Below are experts of layer 6 (counted from 0) of a mixture-of-experts language model. Rows are named router (the router's row for the expert), gate (a neuron's input weights, with its number), up (a neuron's input weights, with its number) and show model dimensions 256-287. Each number is 128 + 32 x the weight over its row's rms, rounded and kept within 0 to 255.
After each expert's rows: a language model's description of what the expert responds to. This comes from a sample of Wikipedia text that the model never trained on.

# expert 53
router [149 109 130 115 108 122 120 130 142 106 100 139 168 168 112 137 111  92 170 134 160 138  66 152  90  93 177  99 134 104 147 116]
gate0 [174 125  77 143 144 138 210 109 191 153 129 117 181 115 143 141 159 150 120 157 123 118 128 190 142  98 115  73 175  92 122 132]
up0 [149 137 107  97  93 162  68 113  76 129 179 165 171  61  87 152 145 167 157  87 121  94  98 121 102 103 129  78 139 105 145 140]
gate1 [160 188 137 163  81  91 125 141  67 138 176 176 106 139 148 101 128  85 104 150 168 224 129  84 107 108 136 104 151  97  89 121]
up1 [142  79  79  87 136 111 142  94 145  88 116 100 101 131 146 115 124 188 161  83 119  95  82  98 152 166 147  61 128 178 149  98]
What it handles: Spanish and Romance names

# expert 21
router [162 150 132 155 113 125  99 145  66 107 140 128 128 123 169 144 107 141 181 103 149  67 133 112 197 147 157 100 176  51  86 173]
gate16 [125 125 184 134 182 157 124 115 184 126 124 102 104 170 129 137 131 137 179  81 111 110  83 175  93 107  48 151 147 134 144 160]
up16 [101 105 125 116 119  94  72 145 119 117 134 122 117 157 140 158 105 152  84 130 126 135 123  78 114 132 150  83  79 115 116 105]
gate17 [151 153 134 134 126  95  90 118 112 104 140 104  82 112  72 121 165 137 141 134 116 141 159 142 129  89  78  93 116 139 148 157]
up17 [124 146 101 173 148 120 132 172 120 179 120 146 136 114  88  93 168  94  94  91 103  76 169 120 154 122 122 139 120  96 150 102]
What it handles: List dashes, comparison adjectives

# expert 28
router [158 115 108 122  72 116 114 138 122 102  97 166 139 144 151 162 177 104 148  88  96 144 112  85 155 125 146 162 134 115 133 160]
gate0 [179 216  95 106 141 129 168 123 121  99  92 108  97 168  89 135 186 160 126 137 157 148 116 169 117 103  83 114 142 103  94  87]
up0 [ 60  70 126 118 124 128 132  84  80 146  98  76 111 136 176 134 150 104  89 152 162 114 146 103  98 113 117  81  79  81 156 123]
gate1 [130 163 123 139 118  87 121 174  92 105  74 122 119 108 127  92 149 132 151 148 123 169 135 145  94  80 123  81 126 123 133 112]
up1 [ 86 170 108 114 150 112  88 149 176 150  86 126 175 157  72 125 107 121 122 128 126 154 151 111 142 122 123  75  97 122 101 163]
What it handles: Ships and military

# expert 22
router [112 156 117  51 142 144 135 147  94  95 115 113 114 119 133 128 141 163 138 122 153  63 109 137 129 115 204 115 127  88 125 104]
gate0 [131  80 113 130 130 152 102 150 131 170 111 126 107 104 161  95 186 119 145 125 103 145  79 163  99 114 105 164  81 154 158 117]
up0 [137 136  80 111 116 148 134 227  25 131 127 111  59 174 133 167  93 118 117 124 151 127 149  92 138  91  84 130 145 110 162 114]
gate1 [113 135 127  89 140 156 151 119 103 117 135 117  52 100 159 184 145 151 107 152 117  85 129 127 131  96 105 173 144 125  96  87]
up1 [135 162 126 170 151 135 159 126 177 121 106 107 113  98 160 137  88 100 108 170  95 133 152 100 130 100 210 117 108  63 171 117]
What it handles: Education and biography

# expert 23
router [127 119 112 139  62 124  94 175 116  70 103 156 119 118 131 118 179 149 171  73 150 139  81 131 114  74 115 109 165 117  77 158]
gate0 [141 113 183 151 147 112  80 150  99 164 148 122 146 165 110 124 165  97 115 110 186 177 184 142  94 159 112  91 119 185 110  97]
up0 [ 89 112 110  91 149 118 125 126 176 114 118  74 171 172 121 131 126 111 149 119 142 159 162 136 161 205  95  81  49 143  79  99]
gate1 [131 165 149 121  93 132 130 144  87 111 105 165 128  84 140  98 168 104 129 105 142 124 155 161 134 131 179 120 145 150 148 168]
up1 [129 146 106 111  66 141 180 140  91  97 122 150 154 170 167  70 160 171 151 166 151 103 151 160 154 115 124 135 190 128 116 136]
What it handles: Proper-name starts

# expert 17
router [147 145  55  62  91 142 134 112 123  99 122 136 133  86 152 152 125 153 183 129 196 152 135  35 128 123 143 145 111  81  76  97]
gate0 [179 126 141 148 101 115 113 130 159 129 158 123 122  96  87 120 122 185 117  76 141  79 180 121 117 127 108 107 117 126  79 158]
up0 [ 68 117 116  94 127  60  97 151  91  78 152 124 129 124  88 115 183 145 147 142 104 154 152 120 136 144 120 147 130  92 174 129]
gate1 [145 118  77 155  97 112 206  98 104 133  53 149 131  89 124  84 128 152 114 106 149 198 157  80  65  81 161  66 112 106 141 126]
up1 [126 113  88  86 101 125 131 169 138 122  99  95  96 143 118 131 108  77  99 164 211 103 113  98 103 137 124 115 151 148 129 107]
What it handles: Taxonomy and coordinates

# expert 0
router [134 135  78 110 122 128 145 187 124 121 210 149  88 143 193 135 195 102 145 124 207 172 119  98 145 119 138 130 121 146  72 116]
gate0 [170  78 103 145 183 141 152 153  99 123 158  92 158 107 130 131 198 135 111 157 131 176  97  93 146  85 145 163 123 181  99  82]
up0 [148 136 107 123 100 161  87 117 184 163 208 115 115  94  98 126 152 154 117 140 136  98  83  87 145  71 144 167  55  79 116 154]
gate1 [131 115 116 115 119 131 110 128 149 107 145 123  97 137 111  71 185 157 173 153 147 109 113 144 127 175 103 101  76 116 148 113]
up1 [145 123 131 115  73 116  70 146 197 101 129  91  95  98 175  89 116 101 121 156 201 208 174 108 120 152 151 123  66  75 115  79]
What it handles: East Asian name syllables

# expert 51
router [102 111  75 117 127 132 133 142 113 127 208 157 127 144 148 155 162 143 145 135 156 125 139 189 164 159  93  91 105 106 122 154]
gate0 [125 106 184 137 129 111 130 119 145 105  94  94  62 130 149 142 134 148 118  76 184 180 201 136  80  58 141  94 180 164 100 124]
up0 [108 118  94  92 129 163 129  76 148 119 205 154 134 187 175 117 115 167 143 163 152 118 122 154  76  92 103  85 164 130  97 106]
gate1 [133 125 141 148 155 163 117  79 112  76 138  99 149 154 113 119  61 111 168  32 180  98 116 129  81 124 140 161 108  84 170 141]
up1 [176 128 212 137  93 141 132 142 122  98  81  89  96 139 127  59 151 138 125  70 133  70 110 167 120 146 105  94 139 164 165 137]
What it handles: Motorsport and sports competition

# expert 57
router [115 154 100 138 123 135 153 164  90 132 144 121 111 170  99 139 130 117 217  77 135 161  85 105 149 153  98 141 153 114 138 191]
gate0 [ 69 133 130  99 123 151 154  91 141 134 136 129 175 202 111 135 147 125 115 144 155 142 174 191 153 161  90 120 147 122 121 146]
up0 [ 87 190 148 124  84 118 122 135 131 110 159 122 103 111 139 139 188 120 147 119 112 129 137 129 168 172 134 129  81  94 172 147]
gate1 [ 98 154 180 118  95 133 155 180 141  93 128 148 183  78  79 184 143 104 152 131 127 167 151  93 172 116  86 145 124 135 126  61]
up1 [165 116 129 151 149 117  78 116 135 121 201  84 118 151 111 162 140  71  99 162 134 121 124 134 130 123 119 152 140 108  94 155]
What it handles: Word-initial fragments

# expert 13
router [146 145 120 136  87 129  90  91 120 118 124 136 143 142 109 132 141 130 128 148 125  70  92 142 183  79 109  79 111 135 116 207]
gate0 [148 100 127 117 165 151 129  99 128 170 100 129 148 162 140 122 189 108 130  85 108 147 114 101 143 109 114 127 126 132 123 122]
up0 [101 111 155 141 101 142 104 148 163 134 124 130  91 157 200 113 150 101 143  83  92 160  46 136 156 122  94 111 111 105  96 138]
gate1 [109 115  94 184 147 124  88 132 126 167 116 134  86 144 168 159 171 110 102 194 129 111 150 125 180 132  92 160 105 128 128 147]
up1 [122 143 153 103 120  74 128 164 123 155 124 116 112 178 167 126 135 111 165  84  87 145  53 146 101 134 121 145 102 137 106 215]
What it handles: Institution and sports nouns

# expert 36
router [124 143 130 125 101 122 150 158 133 105  96 130 148  64 151  87 134 138 175 132 118 112 108 161  97 143 179  77 117  73 177 143]
gate0 [135  78 139  69 120 159 132 149  99  52 160 111 134  34 130 122 188 104 156  91 143 123  83  96 122 113 151  98 159 118 122 104]
up0 [183  47 170 125 141 148 121 155 189  97 163  88 152  99 196  82 138 122 223  76 191 126 163  99 131 112 147 161 140 119 161 125]
gate1 [115 118 143 133 115 124 122 136  54 143  99 120 145 115 126 131 153 130  78 149 132 175 143 145 154 109 170 110 135  25 158  51]
up1 [186 141 109  71 130 121 109  84 119  82 152 100 117 132 178 126 151 163 196  94 128 125 101 107  84 151 108 140 162 131 127 154]
What it handles: Surname and place pieces

# expert 39
router [131 156  73 115  86 104 122 156 130 131 132 147  89 143 147 142 163  83 194 106 200  87 141 117 127 116 123 102 124 115 132 107]
gate16 [150 142 130  77  91 121  71  79 116 109 188 156 149  84 147 154 110 131 104  97 119 141 188 108 172  98 111 126 163  49 215 105]
up16 [178 148 126  87 142  83 150 132  64 116 177  85 131 111 168 151 141 192 116 115 162 158 156 109 141  87 148 109 147  54 179 123]
gate17 [ 76 151 175 160 173  99 164 127 123 177 140 132 148 128 109 182 184 149 127 147 102 172 162 117 143 127  77 192 116 106 138  98]
up17 [117 159 121 120 159 207 161  63 124 132 139 178 161 150  78 135  79 151 169 134 131 126  91  92 107 108 102 237  68 144 162 143]
What it handles: Music releases and charts

# expert 6
router [157 140  67 131 123 142 104 142 104 142 166 145 143 143 157 151 147 143 135  92 210 142 126 145 158 114 127 113 119 187 130 133]
gate0 [158 150  98 130 146  85 133 168 150 163 155 112 150 134 123 154 173 181 133 165 215 118 135 147 138 143 140 124 158 127 138 192]
up0 [165 154 141  97 180 117 102 163 151 175  83  84 159 137 131 117 166  89 100 119 123 116 152 134 167 173 119 197 129 139 129 187]
gate1 [172 139  76 135 134  70 157 150  92  97 127 142 154 110 149  98 151 128 142  73 160 155 139 104 126 163 183  87 164 172  99  74]
up1 [ 77 137 101 149 101 164 157 125  82 108 136 112 143  79 101 108 112 255 129 151 139 116  93 112 109 132 182  94 150 100 163 171]
What it handles: Release/production participles

# expert 56
router [136  80  94 108  62 108 139 166 127 124 137 172 108 155 154 175 130 127 165 122 148 104 107  93  71 102 147 128 171  90 127 108]
gate0 [162 140 110 106  84  86 128  95 123 120 135 209 138 116  88 107 133 105  89  91  93  77 108  75 129 109 145 134 170 167 107 129]
up0 [151 129 149 109 117 167 157 129 132  50 186 110 101 133 157 172 158 118 129 142 190 120 163  72 117 123 141 201  94  83  88 101]
gate1 [128  86 127 121  50 105  96 112 146 106 162  97  89  79 111 119 156 147 144  71 160 112 140  97 103 121 185 110 108 105 129  50]
up1 [137 156 164 109  93 124  89 104 110 134 201 118 111 100  99  71 146 120  86 178 144 161  88 102  93 159 155  96 127 169 169  98]
What it handles: Art, museums, publications

# expert 63
router [206 149  89  86  92 170 129 121 102 112 150 150  58 130 130 121 143 164 115  91 155 145  78 113 138 124 161  79 121 112 123 169]
gate16 [119 164 127  72 149 196 135 140 103 147 137  73 125 111  79  87  57 180 123 114  77  75 116 107 113 156 125 144  63 129 133 157]
up16 [ 98 127 101  90 113  99 106 146 176  78 120 152 152 172 141 121 116 116 116 145 149 170  37 145 104 110 134  82 173  98  94 152]
gate17 [135  98 109 112  92 162  29 153 115 152 126  66 133 110 135  65 153 125 148 106 152 100 171 170 118 183 141 211  74 144  56 165]
up17 [104 146 161 137 125 162 175  42 137 139 141 104 196 244 147 139 166 108 131 131 186 140 197 147 143 113  61 113 118 111 136 171]
What it handles: Commas and clause connectors

# expert 2
router [122 189 127 121  84 168 138 104 120 136 125 115 119 141 155 133  88 118 205 119 109 107  72 137 143 120 143 105 138 124 138 173]
gate0 [ 66 127 129 159 118  98 156  94  85 161 115 145 142  95 114 130 175 155 137 109 112 132 135 132 228 110 150 104 130 174 138 187]
up0 [166  95 185  87  59 143  91 134 145 136 153 111 121  92 148 133 127 105 167  89 144  93 135 139 112 159 105  98 120 156 118 116]
gate1 [217 104 101 187 159 156 159 118 108 153 155 146  98  99 141 187 127 177  95 131  99 109 123 126  92  81 136 157 171 191 157 128]
up1 [194 105 149 182  68 136 102  96 146 111 119 121 116  91 146 190  91 100 104 152 122 133 140  88 108 102 142 164 183 133 133 114]
What it handles: South Asian name pieces

# expert 12
router [163 133  97 136 128  85 122 145 135 125 147 107  66 144 179 121 116 130 189 125 187  88 141 134 108 128 127 105 136  88 145 137]
gate0 [106 116 143 135 149 126 175 154 155 166 107 146 110  77 154 123 156 149 104  81 181  59 115 109 130 173 129 184 134 143  87  62]
up0 [ 89 123 105 183  94 126 153  58 120  71 157 137 146 128 110 127 164 143 125 132 123 146 127 156 161 113 151  82 148 183 138 154]
gate1 [125 171 126 126  83 146 117 128 122  78  89 132 134 158 120 133 165  97 115 146 121 169 111 187 125 161 131 143 157 101 114 137]
up1 [137 100 111 108 161  87 146 167 107 154 167 156 177  90 144 110  97 186 145  93 117 118  61  99 150 139 151 149 124 169 123 169]
What it handles: Title and name fragments

# expert 49
router [158 185  88 120  83 141 150  81 105 132 100 149 118 108 144  98 156  85 164  62 109  92 130 131 127 104 130 110 146 118 141 143]
gate0 [139 157  18 130 141 116 127 120  65 119 132 164 126 125  75 120 148  81 122 149 174  30  91  93 140 170 170 125 108 131 139  51]
up0 [101 112 190 153  82 100 141 157 179 132 147 108 104 146 177 124 108 175 119 172 146 168 166 149 162  96  90 130 130  79  55 147]
gate1 [140 129 124 158  99 138 182 146 135 129  92 141 161  93 159  84 201 125  96 150 153 176 132 104 159 118 115 109 118 103 112  96]
up1 [123 124 161 108 123 117 169 118 146 135 100 123 126 114 114 149 105 128 204 121 160 102 121 132 108  78 121 139  57 158 100 185]
What it handles: Places and buildings

# expert 19
router [145 151 146 117  87 154 154 120 112 104 127 123  89 133 145 120 160 114 162 106 112 110  92 158 103  63 143 118 161 110 136 151]
gate0 [ 85 110 153 175 127 158 137 113  83 119 173  60  87 122 140 121 111 103 116  69 153 115 185 150 139 145 152 192 101  83 163  89]
up0 [174 143 147 111  62 141 117  83 148 170 155 137 100 119 148 101 160 130 131 100 102 173 107  86 102 116 130 172 119  84 114  45]
gate1 [152 149 152 112 140 130 139 132  89 121 124 130 148 126 159 106 179  41 124 173 138 171 140 120  85 100 132 178 133  73 147 132]
up1 [190  71 134 134 106 153 187 159 123 165 131 100 119  91 133  89  96 157 161 140 111 135 140 119  73 109 105 126  89 149 158  95]
What it handles: Military and government titles

# expert 40
router [116  95  96  93 125 146 103 134 102 103 143 215  85 145 167 198 107 162 171 131 150 117 125 122  90 136 135 108  95  65 118 131]
gate0 [101 108  83  84 153  97 116 135 114  71 117 121 137 163 127  92 150 122 161 134 148 156 150 102 110 152 124 129  98 108 155 124]
up0 [119 150 145 108 132 170 144 182 104 160 105  97 154 119 120 196  79 101 199 109 110 132  77 145 122 106 112 111 159  99 149 108]
gate1 [ 79 122 143 135  99 227 159 113  46 140 176 141  96  64 144 183 104 117 159  83 114 135 120 169  96 158 155  85 136 115 161 131]
up1 [142 164 120 126 123 121 149  42 158 138 131 126 104 137  64 115 169  66 124 136 110 181 105 174 153 177 122 164 179  57  59 151]
What it handles: Sports results, ordinals

# expert 52
router [141 133 155 148 115 160 143 140 148 128 117 157 133 130 194 156 128 133 157  95  88 149  63 159 127  74  98  62 170 106 136 140]
gate0 [ 79 116 110 186  59 147 142 117 189 129 102 183 120 152 137 151 146 161 105 130  95 129 108  81  47 129 131 114 105  74 182 114]
up0 [141 117 134 123 139 136 103 128 154 106 203 148 132  75  96 145 102 106 162  83 104 173 123 140 152  95 109 146 172  92  64  91]
gate1 [152 160 116 160 123 158 134 170 131 138  93 170  86 145 105 165 138  99 124 138  84 157  70 148 104 107 191 157 136 144 121 185]
up1 [ 54 158 170 119 114 165 116 142 105 104  86 120 131 123 176  76  79 148  97 133  96 191 101 116 106 111 150 148 124 116 121  53]
What it handles: European names, place data

# expert 24
router [132 158  76 100 112 140  94 141 112 157 178 174 127 120 145 121 151 142 138 112 178  97 138 154 113  83 145 148 143 110 114 136]
gate0 [183 105 114 141 139 142 185 152  74 156 146 177 142 135 183 120 174 122 169 119 161 194 115  89 153 174 153 154  73 120 200 177]
up0 [132 145 127 121 131  80 172 166 149 193 142 150 138  74 120 101 107 150 132 105 123 189 146 116 133 124 109 112  86 131 165 149]
gate1 [141 174 180 121  93 118 123 126 135 150 208 155 103 119 122 143 128 131 116 135 151 124 172 108 159  67 158 102 138 146  88 118]
up1 [131 124 121  87 146 208 130 115 123  84 187 151 108 128 110  62 109 164 130 150 165 142 151 105  71 183 152 131 116 107 187  94]
What it handles: Math markup and table cells

# expert 3
router [133 123 128 129  75 121 154 104  77 121 179 160 101 147 130 160 176 107 148 132 129 128 113 123 151 140 113 153 148 115 161 164]
gate0 [159 148  99 145 131 108 134  81 141 150  89  90 139  98 147 100 105  97 196 185 123 151 156 182 121 155 151 115 147 174 120 131]
up0 [134 123 134 102 103 141 110 190 103 128 153  58 160 164 152 102 131 196  99 126 118  90 104 132 151 118  97 104 158  80 150 124]
gate1 [123 128 153 131 123 126  72 168 127 140 132 117  89 102 122  77 122 117 168 136  39 125 130 124 150 148  94 142 143 134  92 145]
up1 [150 185  81 128 156 111 139  48 132 135 189 231  89 130 136 138 151 113  73 146 122 168 127 160 136 126 131 123 112  96 179 123]
What it handles: Violence and disaster narration

# expert 11
router [101 100  98 117 138 141 142 167 169 133  75 102 108 112 173 187 137 146 120  95 170 135 146 127 135 120 141 124  94 117 139 120]
gate0 [102 173 101 125 101 146  83 118 116 116 107 117 173 111 130 115 152 148 108 130 115 104  70 175  83 188  73 160  95 158 147 107]
up0 [ 84 141 202 149  98 169 137 154 157 101 125  87 102 106 106  90 163 102 123  73 130 108  88  90 152 123 118 168 136 178 152 105]
gate1 [199 152 135 105 128 100 137 110 134  82 115 147 112 128 114 139 138 193 122 165 154  92 119 137 132 180 142 159 209 150  61 169]
up1 [ 84 113 140  87 127 109  78 109 200 209  73  96 146 159 108 164 123 104 154 141 161  65 134  95 151 153 102 178 101 106  99 161]
What it handles: Word-final fragments, first names

# expert 10
router [129  90 141  59 153 113  79 153 147 130 124 131  97 133 175 124  90 176 204  84 154  93 134 195 138 161 169  64 109 101 164 155]
gate0 [104 129 138 132 108 118 125  96 143 116 128 124 148  82  76  70 137 123 112 115  75 102 151 166 151 102  93 106 102  92 112 178]
up0 [103 108 123 103 134 147 127 116 111 127 138 157 134 114  95  90 132  77 156 173  93  84 137 140 103 172  79 102 133 112 125 176]
gate1 [137 136 127  94 164 113 124 162  77 144 156 132  87 214 166 123 157 109 148  61 107 124  89 143 116 171 152 167 132 104 120 156]
up1 [141 132  78 163 168 111 103 114 115 156 175 160  94 169 182 154 130 128 185 109 135 114 112 131  49 114  86 132 164 134 166 126]
What it handles: Foreign-name inner pieces

# expert 54
router [104 154 124 116 106 151 102 138 171 136 144 147 107 150 105 122 134 144 150  95 123 134  85 159 185 113  93 144 152 119 147  99]
gate0 [135  80  91 139 168  99 108 129 125 115 126 133 171 140 158 182  83 153 128 138 130  95 121 163 153  95  78 137 153 133  85 136]
up0 [136 122 161 147 107  88 125 116 137 164 152 145 116  89 144 112 131  71 144 113 165 137 152 160 120 153 134 124 122 198 110 152]
gate1 [162 110  93  82 136 180 117 106 143 152  68  74 125  89 104 146 166 182 134  64 132 133  77 156 140  68 117  87 124 106 110 166]
up1 [164 148 155 141 125  99 138 141 156  92  82  56 124  98 114 120 203 132 147  67 150 136 139 119 164  67 163 162 120 146 109 111]
What it handles: Abstract nouns and adjectives

# expert 30
router [110 128  77  96 133 109 158 106  89 133 108 141  70 164 148 187 175 135 124  88 100  92  65 106 105 114 143  72 169 137 152 181]
gate16 [128 198 163 136 137 167 140 109 158 123  85 102 137 119  89 106 109 131 135 132 137 177 146 141 106  68 131 134 143 142 131 153]
up16 [105  72 110 177 136  98  91  87 144 171 115 129 161 186 122  74  87 127 136 108  79  55 132  96 128  75 109 164  99 134 202 139]
gate17 [123 111 174 155 169 114  98  77  88  93 123  65 128 193 146 175 123 111 137 146 173 132  68 154 150  78  88 130 148 117 139 145]
up17 [151 151 147 129  91 160 105 183 188 109  97 121 109  90 107 127 129 141 119 116 104 161 147 154 141 105 113 114 108  61 173 137]
What it handles: Biography and table punctuation

# expert 61
router [100 126  65  93 109 164 107 114 190 107 116 166 116 130 149 145 117 150 172  85 160 122 163  67 176 131 144 114 121 103  72  99]
gate0 [144 130 116 160  89 147 158 141 157 130 130  90 146 118 173 162 170 126 124 142 111 120 149  85 138 131 116 114 121  93  71 126]
up0 [149 134 170 214 126 116 143 148 104 110 111 154 125 171 169 118 126 128 141  81 113 136 153  73  89 155 164 174 131 137 121 138]
gate1 [113 158 123  92 142  98 109 104 138 123 118 116  96  92 159 120  73  95 187 105 117 105 113  84 105 141 160 125 126 116 118  91]
up1 [137 155 134 187  80 183 137  93 130  96  97 148  96  69 120 148  76 180 152 117 108 118 118 135  62 158 132 162 110 125  89 156]
What it handles: Foreign names, list entries